From a checkpoint of a small mixture-of-experts model trained on Wikipedia.
Size: 18 layers, width 192, vocabulary 13750, 40.1M parameters.
Below are experts of layer 9 (counted from 0) of a mixture-of-experts language model. Rows are named router (the router's row for the expert), gate (a neuron's input weights, with its number), up (a neuron's input weights, with its number), down (a neuron's output weights, with its number) and show model dimensions 0-191. Each number is 128 + 32 x the weight over its row's rms, rounded and kept within 0 to 255. Numbers have three digits each.
Before each expert's rows: a language model's description of what the expert responds to. This comes from a sample of Wikipedia text that the model never trained on.

# expert 43
It responds to: Digits in years and scores
router:058089067077121127100060162132137142173170056086158174102154141162145146136172122078149076181099132118169196122123145151142121143122042106181128120113059133125091126085082113131068098106067128116126111101090100126114163148151164111099134102094091178149089123133110098094099116175158102141178107115176145125149110120147187112183079112121114115133175153191110145119182145108122095130136127179144087159070130142120138122126091156116119119118091158083124147122138166126172141091136110115156072115116155146152092165076073101091092136174145106173165118133054105150129151176177107147
gate1:139105154083141095107150114148108097141128135155141123164091174189113092185096095110096084166113095120044110100124151111096145164152131124113175093201136154137199129103145029129133139157143094124183125083082124106093136097105171129108119162103176152140166140110156072095117108155149172137075115103146093122164126113175110118166143092175156140110169157122181058147120095106190125162103120137109120113117165116132065052146142115158082136183114160167154125116143187094139073190074157084109100094165169076143173119143077176133124112152110110102159122126131089143076139137156112145
up1:133170118057182142097175136121144126150164113085195091155148123123132106048130158112047144154135110144090125134113115095164185105136145144082135090131095116102098123110110108105117147077162124156152115154137138142148126180110111163104136143157109128063115160180175168137106185111182032134144091202097108123137146158140122148152142134178155112126151122124089137077185159125172143116129152133115093127137066076171109185094109096150213132157148071142134100183207113093154119065145124101124086117147118062123137098114137085182081127131121129153133132102130181126126163133134185166
down1:144136130121094108151123124148131061178166217160114069147133129108122098174090128135148126173114106116083044149113107060115101183100129191122028070101118119121100100120133080155067144101076198178101105105099120095077153123151130146120164199115130086122140101102116134123103102082103180151068131122122137086129152112084155169143146175177120144104137108092143121167182131155155103116102154153190112136089136114115121099078119131127144085179162170180126105098208160117133149106134129127162101095135086132154158129139101114108133147120120165089121095063091145124169181135134095128
gate2:102085128110122190174137159118109162081116142152184095099147061147113155098168061073070118145135162255139156145158125112111144103144082181159092122116093163124118175116139101107128131130121108127092139164149132146113127174135158159133139127113144132107145205125180104155114127064120139139071131157186170148129149105136146127110175117125129110163094131126067146089134134126136126160063147128115109089102108105175162194172117100158129114129098117138179061127176131120150114125127153072119180136067165143153124152087103135170179116148128152097137098189161164026164099096135114106
up2:141086175136144133121118125087091159131037118071080118165137108126141186129121147124134070116176146153145140143165103130108099150153080164152090102120115149110086128100138080136151137122073130090119096134153096111171127187136151182077118148153158145159089144172160130129145159183089144087164074114079163134151123123126121131169133092120103144177167159098130114119095159217131184128095158111137043106113162144193124151122141124128092158089084113108169026097124125074105151081120134096117119134069185139127150178079135055107082203108102147115111115136161131111147078132138125102
down2:148112141160113114101105091138116080146119163117190123157132141177078106100149098202090088104041100154093230166118166129115086137142128112139066144142122172171092156104141119089124152071140134107103161126138153114155084157132107123112121144169027125187183119112111156176103132114081172088138157121134152164139070142116127088131122122141120153171149173158124129134110146141148091137134175155168152058194129132140136150135161123088098098155168121061127080122146172067124147078184195168097158126140166189147103131079091134137167136117088108086095112126144132135144118184120128136
gate3:155131161186143110158154161170135138122145087098105101088133138120123112128175155108115135104122129113122097140104148149079135118115090203184085141091138136164148120110158066119147176092121041185130132128146123116096188132222145125140207103173097092078117117101142111071131141079102137124150180157134111160110100126171173169176107132084128098150108102152125118126120122199135096101118141142130153163166113127114105143148086097131084076130085123126150143170111143061145155114139114110114103121165192184161191166104076106123151180067100132146165217169116106129152050148134121095
up3:074106097074096088190085125136137113211161100097225136155155043159089126176102114114097129162142171167148119118159125149140082119129123149113158164135110173132076137157121126151110118099098095129128147121127169097142112123092180144107109106137134087146138127160122157133116073117128105094126111169092172127099054086114168123157168151110075145059134131145125137068095107064132168160120153082143173051130110120195158124134143124061152164123179138097156089123135123098085058089127185130148124118150122139132061133155137106137102128139124083066106111093133152144197087141131106167
down3:163087085113145141175194101083132112158097151163125093161112172116186146130106131179170180174178180183141118152104132083153117064140121121084116156161153154166136194098108157106139089102105159119095153120111160126177110091093156125150132132128169146096137174144132165123099142187184114129181141136120136151135130173107115079045154136120120166041091143149162176169107142087067114165142141118139044111136096153085133154207115076139137142125109090062108146098186097134081108103149128139121127100114084118132117170068131135138108126126111084147121122155145071177169092103110134137
gate4:149149122108169124153165120159114093122089074058185155074147145158129156110097101125118121119048108068142136138141140095074112131125162144088144105142125133114140086175126153124109147092120144114076112151081167136146148085134155109119178089129151148115116176108152119128185147069133086159152153154137131138122051171124110109136099128130125130085081169085087155103180093119137133109091080139094126118084073079121131092151177162245177098153166098162133141191107116137092141154195110141106099090126104120131135168110207177163086156119102139136068103061097076122134151112101091115
up4:080193153149071102106132141150139132111141138113103101145100124153119058086125149171146078144107169103113162108119109108140160145135193101100153141075146097155085101090166135103181103099144152156124138070138191135152136198129081125184093133090111142179178103100112153134172165110145088107111107127130082100089191155164099124132142188109125114104192046111125123145082114137132073099066044155163115144117094173124177177116100149134093113124185138107154066123198139144093076131144104118104135085080157129112134087166138157069158159112118164105155144133084121083129138113113122174
down4:157132107167059115113136135112126166074130146163169129108173135115206138129117061090180064167092108096155223085098145134049124217164147127128143144113157098138161125139175168076094151060157080138108168147142156117196120177118107135097111115122099144154152117104147125117141135128091082122148112079127103121096226137127144126120163077106183147042150086110134126170119086095109139127150124074098121172163108110113099126147169179166115146155127091079122144161160168138114096149104110102138104137128070120150120142100168077130141105110058097181137149123125129125116106140135132133
gate5:146130127160145098089173128074172120170117125130133138147161122154107128150137111167150143152148114111076110092075124125151188124114135178166164146111168104135095172155127085133119102205150172129164060165105090113147110145169119117116110137092099056132141183147135164185067139091077139083078135087107171097156084109164129160093172140146132122107101186118076149142140159146133122136117103131140100122147108179147119169145119145139171130201209139091139156173229100154176135129148104134117158147130040124195127155146114117160142182085106136078138120122092155117165145156103070069
up5:161085180171067123100135106155097071123094138154147115083110170128128064060105115163154121137096127085154149123119195143088087105081164097137105089101131086199071092098113161171148124156096151115128139129164090167138083157114141099097067138095120053141078109137075128102115185098108151167147153169096109109073140116100093141145201136114105154129092158112101199146146089197080115104170106153168114120207121125138123088131140122154120107156153116094067201160125152132147104118132096099068161126126169120161092181120121113119132123124084127126114101091116114063151154163108142138
down5:081065153085079088104135109148093167134185113196105104125141137171128126138183177142120139102170051110157125126104121177131176097143097123155103096084119140141137092121096166068134098134175127082110138215143112130159141156074140140152088116080124183139077144187122165104146128136098105107139098167124114094197144134155132136106156068155088159127136153118140142104184103176093111121165109130088095092133119118150112157133101083200158153158087098085126155121100153089092115129147072125027138033112124090136129094120083117118143119170129154155161147187129122144084109166158112115
gate6:164181103118064163143090168144161075162098149152156175113126150111123144153187170192124117120094151112100126101100119100139148123118146058076154091135133177020107113100133092171121141121140133139141116108138148092139190148123130144185136118103121144146124119059084096123166117028101149104088157173118126177160134135149137120119121129098092173147068100115091126098149069088164156077140051152139129150128136092099076105143118142050104149115185129110122129152138156139086149121122184108162102095093125116138184148171108151152145082137164149156163197121156081128090094143090098161
up6:182172141141118177125160126155143129160129124147160172154222130051089146170099142145127184144180090168143075142058135126115161100126119093153168113129084185092125147118134162179131129114138128060080101135182178142092155114077171132153130090081118162157179069154104153128124116085072165126074172167098156104159123100154136159140117145135134108128105088111107173120149121132168169116114122138106095113176084192152169132057088139173104156142122132106139165184077109212135142151123148135121116092116137172044118130127112144129154118126118156065133088132096085120128150157103162104
down6:153127112070138088177089114131156079154126156201123175182120136098118160143154137161141105076099124101145162187102108150118187059123233133111142155145148144159170122113145128162170147158177127161124123173122117132078149081138165115146137124158103172141147097089143117167132104107131123100140143203181159110158113124114132102122153105057177107162080045108150119107172142091139127158214148121121157131107095136173083114124115107128145083114157123097148179109170147159079143147178129146100129076176144127152151122106076116126097179189126172123132148057126109152073158132134100184
gate7:105160121073123113131128175117143130135177178143168099120142150139096183128116101159103109137142098139065147183159098135151113114175141115115156161170112077153114093109119085125066131089088113139130135092182094094061172181134049174154156111166126059170074095120101098092155116098106123121150149128143162188135156124106107201190134130083120113167113101162117101096107057133180145088147095135086142185087110221121121148066117113105150079138163106104113183089194079137168106130156111180155117117141181107114161116121126140113144121151148111140157118162119187116135097109091098098
up7:117123087171177134112088103132084125085129111187163131104110175206136084130144118051070137106144154043125107134128108111098149139130146107111105076146148176152166129159149130130101131158128131126157151098109168094142118164065065159147114139070119111134156151138100089119150144177156136100096148105151134123212149100115155157169148129045121195107110169135090086102101055123121117198097108119135149147178086151112136100209134165184143147088172133127189176140112188145140122154102145097150107121120157095147090117076159180098146115118175121131115174116117160183123122095170126099
down7:044142134176113142150201120090159111187154128115097091097098096096079180142153146184104125154101114121179142143175140116052132150137103111114140184170124146069149084130102153124138143106114164172083158143061140173142079123154130131157156148157124077149108086134157146108148148113131087107106080171093120126113144133124194161103126130111105184136174125027111131139133152087089089108154112162111149120079127154140190171158149167095107135124146100130105142117150128125115131105175059149099070175162132145112170119129088142101195148145156079133173101098198062090160148100097122144

# expert 42
It responds to: Digits in coordinates, stats
router:089123130161166109087074156130095123166101158117195172092114144127178125141185122139163094102087195158125161094105139077150111151143120107135126138122191090156150097097056154101124100157162133151175135107167135172078156146094141125180102078053188127095146164119127136123125111153172055100114153203153124146163079132141084113104103127076165130101102134159093169147181110072147098134097164143133133162115152162162149154148121092123134130202138116114148142130112118134121164132150056114157126099118155105154116050123145096091136108131146184134151180100077111115069163136128031135
gate1:150170081153087119151098120127148152166186172159171153212172142103144074154139168167150107135157172115094149122213155101141140087140085064072078111065138173105102120135120171127101154101135134137057150108112125119154084128129111150156130097140138126200125144122101187092179049106126119129103085158144105143058124126117153116160149140142086094122120094109109116104127101166182124112139115160136077130116093174133123131142110153112075040094145114135113145156108151139082139117134164023115129139109176169136097130081100081117162074125112130131143122136161062178079149129130119145
up1:174172105145153088137120137135149113121036106148115091032142124152138145130112133104161117128128146085093179183173116099137108131137133100137106097155153196105078116137084136113118120183126094076107106143162052118133117153120143082163156163154141164108136090122108194154168143110165115137155128158184157145120151132116117053121095130129164141164146132139108125116153198159140100194130159086093177106147176113138120119129119145129173121142068117115124145095059134162129168105080125137119169129125131024106107134137111127090141024118154112103072082132139048096127118114161090178
down1:090189084138119159139139124061137137165121135084130025094106117156126165130115177146131131103155156172105112107132142093125144170094143200132142101146147145121166140159092134134103053124082118110101166121136118150074214126124164096136103137100156116127096113146107160139115176079097112124144143136155206112104182129101116126122085107132091147097137158135129119098154083097113154104096146110096125128128201109173137095171173113071149215127122141127165092145175136058183132059122149136090105100131110060115140079157140172122164176091147185119135125149107090142155161112167117045
gate2:086088076093108103176104102080150152149165131133177061131078171051094121131130080168050134084097130138123097091132093156144170167149089125118159136108121119119189132096136141128084168123183114134141176093131160106127120178135104113155124126122146143132215104120086131072181116112135157170142110152142117106115128123158179158139111119108150132118124075114151119112123105122085125175122131173145119119144129204092135107112094080219127165134117100184092058055057159112123139133163137174132133141107119100165135152113116117113146112125168143019120174118173083079117149094154121150
up2:136163152167142146114092109177159085162109109128126169073144171125105148238108133174113119150114166160139123126191126111144096099098095098158188123100139107157147171130133099104150110124087154119099146121103104198083112143082093100129099097090140108077169141216111114116136194091158133137133133090214170095121107116127155105091091118149124125086101165081127142235096139140078107105094139165130108119163144158118142161134115162156132166155101086131108132112105075075166120178128160106078148148140195125145163173087122079118150120157145135058108104144079087184109146110111134141
down2:103085125077148106147124119166139075119105118129091113079168170151127142102133149102171144153147112123097105141092118162055120174181135174147177064180123160148118157124139173182132169157136152153165099127169099102172157092192145122072127176177138143094133108088115099165104084138177134161110141133156115165109164115103101149107131159110162173108182084161143153095118151123087104135159120146177098127107103040151097117126134114058135123112143193081142124170095064157084126090103123112136152072128067126099132072078118171158113141166117089179091120133076156161194102126186151154
gate3:073143094121148122143148156148087114183167125154081077149109064157112122190104111149144114138120158145093141195184149069119177129150097159098141101127161060057113107136094109108116118115098116143163132108149127124146109158065086137125102138111132061153074107151147075112142085115134103102152148153168134132166149107105149143186120168100109155077122141125116170236074078106100132168144091132106175119142174127115108114133095132091096119065123114165137166115168135129107130085171081126183107131115151177054179110160142107103161039113133173080104143119156097132086129126112150183
up3:152107104153103092152127135060147130120122168117113064166087164094149126144169107119096134105119097127158169133136163101167159174127165112129095125108085141091146082125104085183085118220138201114112121136143165133117167140140141158133106155143172143166081086076151124082128164123101103124152076116130068081135122155102137162086122055111171142213150113111135106190106177092143087130173109152099162121181184132152086163108124159126129122065140112101087139185115107130149143091140120135166229201175120109156176133146156142152119167107132062100093174109125114150102131135168132126
down3:126131113064142112104100126104095106118094167141149099103152199120124157180157110169116138042131210102122140181080103119150153104194118143118107106164118141138106146106092123124114142085117127147141106123091117095128127174151103121139076104083130157049163097102111192106098101133097104147143162141115150149090118118050079061146086114114189152150139124190110191119171084092108065151113131068065144175115108150136140091122115089147125169114106076101156132130142159089123149101151173092102120119126114113146069151099143146061083174160177120108189128168104164143156126131113117055
gate4:134200131134172063126133127139156222147135207163141101142139122169107097131135095164114118095131152135170117131216185113104180196138100157169038154113133073137110105144122124140146172086099143136107140124094102147156151113135150129162153160096162112103146155191149176091148108125130134136097190139156112130147145143143152096154147094099157145120166131115072071095145148108135142145050104132106076028137104125117144154109151091152152184140099142100110065165123109172113102121137136100160095102145149069089149141145083117175148077151099150113151151152127130172093105143102204104
up4:102171132149121134115090144151132143104194096123038139168086151111099139122115140162185118105114093137151081168156143100085143136104144119171159122128157134169167118103205075110109123146133152161150100104162133021140072084137135125189066087132149218098147066116136116170103088126104116083140105158146097193095117155099110103126112143112116106108083112091155122096104132121119079151127134145120172135163123166103169143154125157099136170211169151148110142151120144121076125090136114124151061168098097104106086072077107107054150135074125105059121115139167108149160109163149125118
down4:134136144102179204112115142124137131097143101131182129176150151123126131105171159067150117107141140118144175123172160146181122098135154094127134064170187148119144113135139169101107173166128140165179138183172233078132061110093135196187139170100147178130098135175063135128140098113145101095143147189155174189138147128116096097151153120157157144106091102128138130162136129181159140100108078174119095117169112164138099157139109151098157148107143087083081096151133054130122124104118093116105122144112139147125134114133088069139125176189084132120059126106144196137057094162122151121
gate5:134115109132163122151114098085110160127101214143153080119127074110119130199143108066175111149159110132083123042081155125161104121114150198104175202175157087120088164142125114136172116122131102099153115146107112155134099136148176129113073154154127117138115156127140172097056098128179169168129142150084148079101108097142121080125150094105169128172134177150126103141099122109126139186127138089133096156122110082154072097088109114117103155144050129121123107110117089079158140104064109099169181171143112159122132099121204122157075198116108154088110173145096142087072143076134152122
up5:079118123129147122134162142070124102160141132106159066111138112048169151106086098129168172130102146114070089115156086148129032196132127155035090093144107119163125146144161134117077091078084102130084130128075121112108103155112121135121151137142102099114098162129089116105139162104137105060109133137123165130122186111127113109185129110132124171133147124152145101156094144147123137152158150163053094082127090095118052115133130167115132081145095132077091155170079064117087080127151095138126086176123177077158169139126158150090203149166109084148116121163133153043137140107151129120
down5:150159124064145090129136172107092138121101175118126086106184123124164164118073168081144130139072080094167145098066079129086147130116101136144110163145095114121169090096156101133135145149111153145186195164104144145113145081165124130133134112154143079130178164112170129156131057161116040114158114152068105138116101138153056125086137079148159143138081114101071115137153144145132135116114098040117175169086071153069135143156138176111145120132169118160162153087078105187135119138178134135142181139095122166122125116141135142184118153068087167132160100077140072148177088153145125108
gate6:093085187143117152173189101094129082147159148064198133110180136138145164147087151154130131103167125158095120140105139100068146106078184138136102153164198083129138156179070156168151131115186120119120122161126139198118091115123143122167112125130124099161142132130094202119152112142127141118144110110096123135109149159124129169086070229128115115106041117102113134172119134128150146137106085100177102156076109156227127181120181184101151107142177116124122142123143130176116092165153122155141150113143146144165110079113147136154133107137129112131140094144163159136187100178055090172
up6:152096138091176101137091140129129110181133089082152113177135174094182173178122123133112132117130194061160120177088092121134108206104107112151100184135110136110156159107132143187134153118111098147111118094145096162124153115061126142121063104150155126114064155124113067072104090092139128132114110091099147196154133115105158095163135141150120105169127151144171143098140122111103132062136147116186176104099107121087168103131144115168126109113183141132156068112091203087131109058087202140073102167133141180085131134174135167119091159143072155185093136161140119133116156114120117196
down6:043140111104118135113087110142128153085100139168064182130166130141171173145136110121119129078135190133168107084127173151176114182105204142170141094164157140123133166071141154075081161123157160161124145119142097173089134180203112125157168158133071112126151108085120152174126096122156124117213109089131096086144122144162144122142123130114100056128107123149132181135162116115158089184092098189118167116142103129075098136148103122106123098068088145116134068097146133180140172181118109118105116155112126094040164121086135098130158143160117124128146156092070164134107144067095125142
gate7:131150177100133137097132141118142131118155082141094116142129121138143131070135093166099084152150134191098140126117156081108132155153067177145091092101086146101124126120091128153150153130145137105107164113144102202166150107115141103063065112121081118213093115109108166133139151049166079143131079149113107130154106110122094132113160112125155111092128085106120155023084177189177112095120158128148134143130092144190145126173130128153089192115182189125143108142132150105130075133174133117160098156134166087123127127114156074072150130187098162144093173150112141094113100150049198182
up7:110156167122094108112138153163102119168131121106119092151200103179159126083104141195167160180102151174115094078085128139162150154172135127127185103056168120147114096130147137171086078111093166138091175123088147147142107185123064159078191113104072073116162202119108158136094092096147123108171101126111162171077160136179142140109118138151163080132123101116125140145152162108103057146150160136117177056158129131127176101124156103134172094197123119137114093120196149140094163141145144136129110130203097133093129107102107149143095097160148119114092091081059139126085129124119158169
down7:089149131133128141120113144154131141155084105087130208000120102142151053157132127109106092104155120133112114131115102126150119193165053121090104183105135130096184092138140071150131126134103154091117097196137126114171150107171092132142102137088138135113192085129161139148120110112107070150204113168150148163113166132180123108142149129121137104137151122044125140149106133113095099126138080098154132155107139111127063148151108159153088139127160132113122219085098165108085146168116121129162147098105194108136085102151200112118149148138163133120164147133184080127111101177149058129

# expert 16
It responds to: LaTeX and math symbols
router:089092145153111118092151127061164094134150136161080140126123086095124094079105146162148134096083142183138136154135128156142112122171128097156065105210121118173160170049081182130061101092141168137126161082108163149189136211164105138085146104162172114147120102127093144072133099141165146059065167072111133164130149195101156104156152147134126123074139102153161147117152100121131140170211131130154138097138146146124160192115051114173186079160104134140146160171116142115122138117152132128132176144159097111104156108173098192148097181123129121083157139133111122150128142112139123134
gate0:118086152140162118125057127090122101191138084166116097137158099148120126115122140138129093136107141171136145129182162081118116105101090056208146107143190117134135213139148202101089200063122151154128112143106111184130203095130143055182160084116112108104117147081096112132120106110128119168119123138186128088115078163153129128112105144115088147121141122105161170145095118105138133138099151104060111121124183120103087131148130112143134194123093080118149190153151175158146124098146120096125165179160188098092147108139108194197136142067151111139081191142124116123106156164092116126
up0:114163108128122099104126133119122144110139087110111134142106162115164150131069155200175139122101143186160117063093132081138147082176144161102108146136124141194126099085120054105164068126099161156142139077108204102113125216107080142064122124166181102151136154122166138094110106167102112093092132133127136158129081122133134134146116144089093085098150129155175113120099145142149116129177101140135196165189147120196148154067096030158125046123105131105148139164134141088130144178127175117132152086117103105102174084098162148154146150099124138189083142089108177144108158151138144090
down0:099152133149143114149169154134120122164099186113121152155091227154081158108166156115099128156097135061101154096143185093093096126159176144125083128165074167089152060159107135148208142092125124077128175074134055153103103089139105163180169198208097133146147118122097094113139144091082139191115142117181128131128080168116127150123102126112110168170141162166154152148167145169097139108118072145105169144135106090136066133127170100156137130163125132130134138098129160148112150101152160145076088122120061171071119128115079140129171164120151171121127150137162119109088138165157145186
gate1:120106105142138120112076093113193115067118144107155117147133055114083105123052132080139127145111199157118186131186155123130229124102122141124129100131203097075178151119126125127129131063104177132148146137131170130132148094180124127142132090172113155154111147152083146143184155106160206135131108169059123121151131133154130123159111091087081103110164138129129073127131134074117109094134085156157173097064088143138145132113075102133153105109116149125106164166111198125112105114111106142174131138127107099131106134162213195165130074067140095060120179146160160156123129137134118111
up1:116091139168169115132110138087123147119129121118174175118159125117142230096133128155151135128103152076127113099093113151173155133151152105173115149147126191069116057116135171165183120189076074069075137134113043142147097096107175123144118131131126154143157172146101154128163141124107110115114108114095154095160194153149155141172147110109083092124129172158127206114155124127130132152197106099099085208159142181086158178121088137132157177077135108079140091107127143100164121160078134166108135155133145101123171109118149084138149111166148104099079156104206096110106101096083171122
down1:097121164160127079114118153115126119136137087152078159119127133090098139096086180189144103136174127129124090078202160150146123131144058106148142119111129133081119068076177042114151210157125125100127097109081076121089147086123115177121115099100092123141127159189091159184125159144070092115173126158121181122192150144153117133143056167126165119117146114097137135083122122101068121157113125104159098122187138098170150139150066112135129118124164161118125128129138107066113105110152131153068050152134153134150099097143098167111130110162141136075133216163154140118171173185153148103
gate2:131127125176091059136110160130176156125077131133139091155150169134083129120128078150136192169145119093151100145144171218133147172179179084135146114157146167103172132154150102140101127106075108118116099085111157149087143138161171169187196083105150093132149117166127085152108100152160149162150177115124119121082082112114167165113113125195123090147074090093164163113109128170178198159166150167115151102113152112101183113129104096105070147142091160109156115154071140112155121138117106143110156189152173162097188143144087092117159093120122081144145129101115109083099055090146128183
up2:110148126131104086110145159145134148171133139087161099140129118112142110075136137174179136131104150122095129112109107121145101091081165076168125153077124100094197150098145113126130077067147144066119156112119128095126127133077199166108113136162147141108112156122132071151105178104096129122097148099109070211138183136144110116122149079063119114096123142102128156089154088124057144198164121123081153059156152131127026099113144159180158137131161142170082160110073083117093149104113184095121151093140188165137118123102072115119135128161168078205101120093155096117160134114153075125
down2:111095111118103110144137084227150061087128144102129175111108124098166090124192072144155141133142091129104125105187116119129112113106085115115164139151121150143169098130147091131153101148142099090131077173141154129116133129113164128142087133121109157091166074155191139211189150121089149133087125163158180177155168164118141141122120145101144120158128127121158113122195104084148176146114118153099107167151159106147070134117156124181118137146062119159116134162145147060121154078146148169076117099155069098133083145090233141114111214117130119120118172133147090130214163108154088123
gate3:138140142078177127168150142118136154187109200113139162105187067130158107108102195149104095117117123119131154117141180155140117203135156092213093092150130116169120150163158134153162158141112100124094134145162056136110140130188124145194114118115118137144129137152134109179103112123129146071166141191129116171134154109197124112161196086107139086159104143186124086135150106132124102122114187139111140144081096180116135070173128134157104155108121085152156137145145177096167132124157148130144138089120077072071063091083100107157173109128068119139155147116102056073149175143151098086
up3:129123140141141133117103112145068166143150208147170197127095099137155117121166136173144123115116153128125107145045178124130074166139087153174123108111097086102128180151147115144239112135135114173141122147141151059084145110126137154150140130116168139171061121136149079153103081051119132167083156141153123137080126110144125129174063169089114132097146089138132168107132102054153132152082130157111114142198106173171111118124133080120187172137150127134165074138162113115132119109164117131145128132161113050113126077047135132115122162123113099197097136197118108110149133121083157093
down3:100162167071124148114099082093120075112124137068102109069113132115115100074156091028139154193145136130146098139126103109122150107115136147129073117131110104126124086114136131156136121156158166110153096186153131086155125158152168089154176092062126104085174128045155152150149128102168176112125070045130161139115165160163143161128097137116143118157123086124145138132139093130133163146125098153113141078158121125176147101173136108145145115139101112170124118164175132173151114080154225105081170132127070133138152097091116136159122236129160152073109144138152113103066128139078077147
gate4:100176146145145140156062140160107150022070138091116142118169145180179122188166193125141212137155158069131136102103118081124138143153122160133164125112147081059109159125165165143143115124122047108131108065150138135157130116093126104173173127147132109187130132162121168127129139118134195154137181132115177101099183088127124155163191101100088117119159142180150104087135063107156093121101131154165110102160163173147122138161138167155069096133084130107130160130158102109137142143139153187145136172132065061123103126152126089113153099138168131150109122102147075166146098164115155165
up4:109105088093162103128105114134155149133174120136127130116209123140152114121140133077104086153109098133155145105111139109149160125095125148130180126068184086116151146136176035100170136099128132034132126133038159101132177094128166127136117141105079147073220075138143110154089156143130174160111121144175126132138153111134107065141149070091154127125098185105167111104115156127133101130147117124138094114193112093117092102137150126069128158126162156101079114149101156132096146105075149105099069105140080194133094189136082121149080155139135145125128098138071053155198136138101112165
down4:122060057155127140120076152138100096143165099119132131157065108087084122096123112142102078133153155117159077094167140150165099141111129153149150133083081102129121163113092111125128126139179094097099109088111201138102165079130153115163078078163130137112160101086122122070138153151140128103154129133154125109159136124063115147148055070167119105133083148076169115190146153127144121079095142125093149117194129083125072064163141110144176086142162164148141126170074133116095213102085131093137098086115133134166158192121092134122080110185161130107185107141077125155186105177113153127
gate5:099132112103126129139100156138118153143113111177121102103123152095165088197106133153071179196096123117112091133167133104070094184155124129137125103077142134135124089153137135150136110107105097085113130110202109123148142128174147108177092092140055136185099147087143103125120114052075147108132088070129132098158114059129173126127188144110194086121125165138133114101072134100063099131128147161123150113137076178068123144179172146189080077152093125119089072112119149131102181126170116139146108129140116138088110119105202149152223144134128168147132085170130127151118175150130186093
up5:149147125091183174141092078137152121144122141114127169102106122158088213137087139110098106097117136130128140100036106149131140162118102127123086160125179107092175170075150159151143147119111076147139066161082121090166131129106137074100096069108137131115092104161114111128105165197110146135097137132106120173077096154128174154170103115145179096106151040079180169160120129141135150175124113111095181159067156168151100126139117114147175125084085123040117144197140107117136112105137119170152177179150124082133140158155167106111135114096122184096092125149108139163088116103115119042
down5:111146153185106133107103200103169164156113111129094148118145100184174110115191111162152112164133109166220074154139146104132156136123146144137133110094074168046147127128157138173104129088137057167103113123098119142110153143168146107083204120146161153119115152213152165117152143130155125155118139140136132132133140141125162113057128152097155133108151147095092081184119146126130068099154175062123128135170125109138086110113108166156143167097135123139130162164060180163139106108181120120115079147102111108156197138139207099101154094136122155145155076166152152137104132116071133221
gate6:179085173133127145126168152141123095111129128157132115142023095136087161139159142157113094132111140148115130135159122111152096107172128121141110119139099146146123129131086134099096186154111128071191116123135105099155128121158207138174098070148122132127201109149118151138090115123131064101109153076128111176125093140128175160172078124183100117147138141152115098130112081162148166135178123171113121140137162197149164143156176065163136167070081122113126157142087184072111126079122158106109188156062209114172111093109078103171115140075133184136114104152142107198186115101150107160
up6:171116107150097131106185215142153177114146136133131112133153060088116194119145164123137162135151127118153154091171165106081137137129119200101091091151082195121113144155150070143134141139117162071193128134179064137197141150149114107120101135129112090112151074085109181089169171112148121132102146128147145092128177112178141161124159111154141116112092180154083130077183111129165128143155101119141066114133122107195165127106122163147132031167116183145197105142113122133161152078074091141141089111083109102149150107155083117145120110107110107146148134123103138141129152189081189093
down6:101153143175168167098138186139187101185122141152093117099082128112130145111128130173148057093107111147087104166206175114159092083155178138166173107153089160111116147069183111158084144159116143112103121107115158108147148211146157147105138073060062151124104161110140171090126108141219112093115131115132127148125102127132126129110140079105190099106120151170172133145186141165133119151147126156137110160117149182107186172115093127149151122130125110138055176102104164154157093084098123137087150115112164141118116097138065059152118146117109177151151127131087051184128119135144127094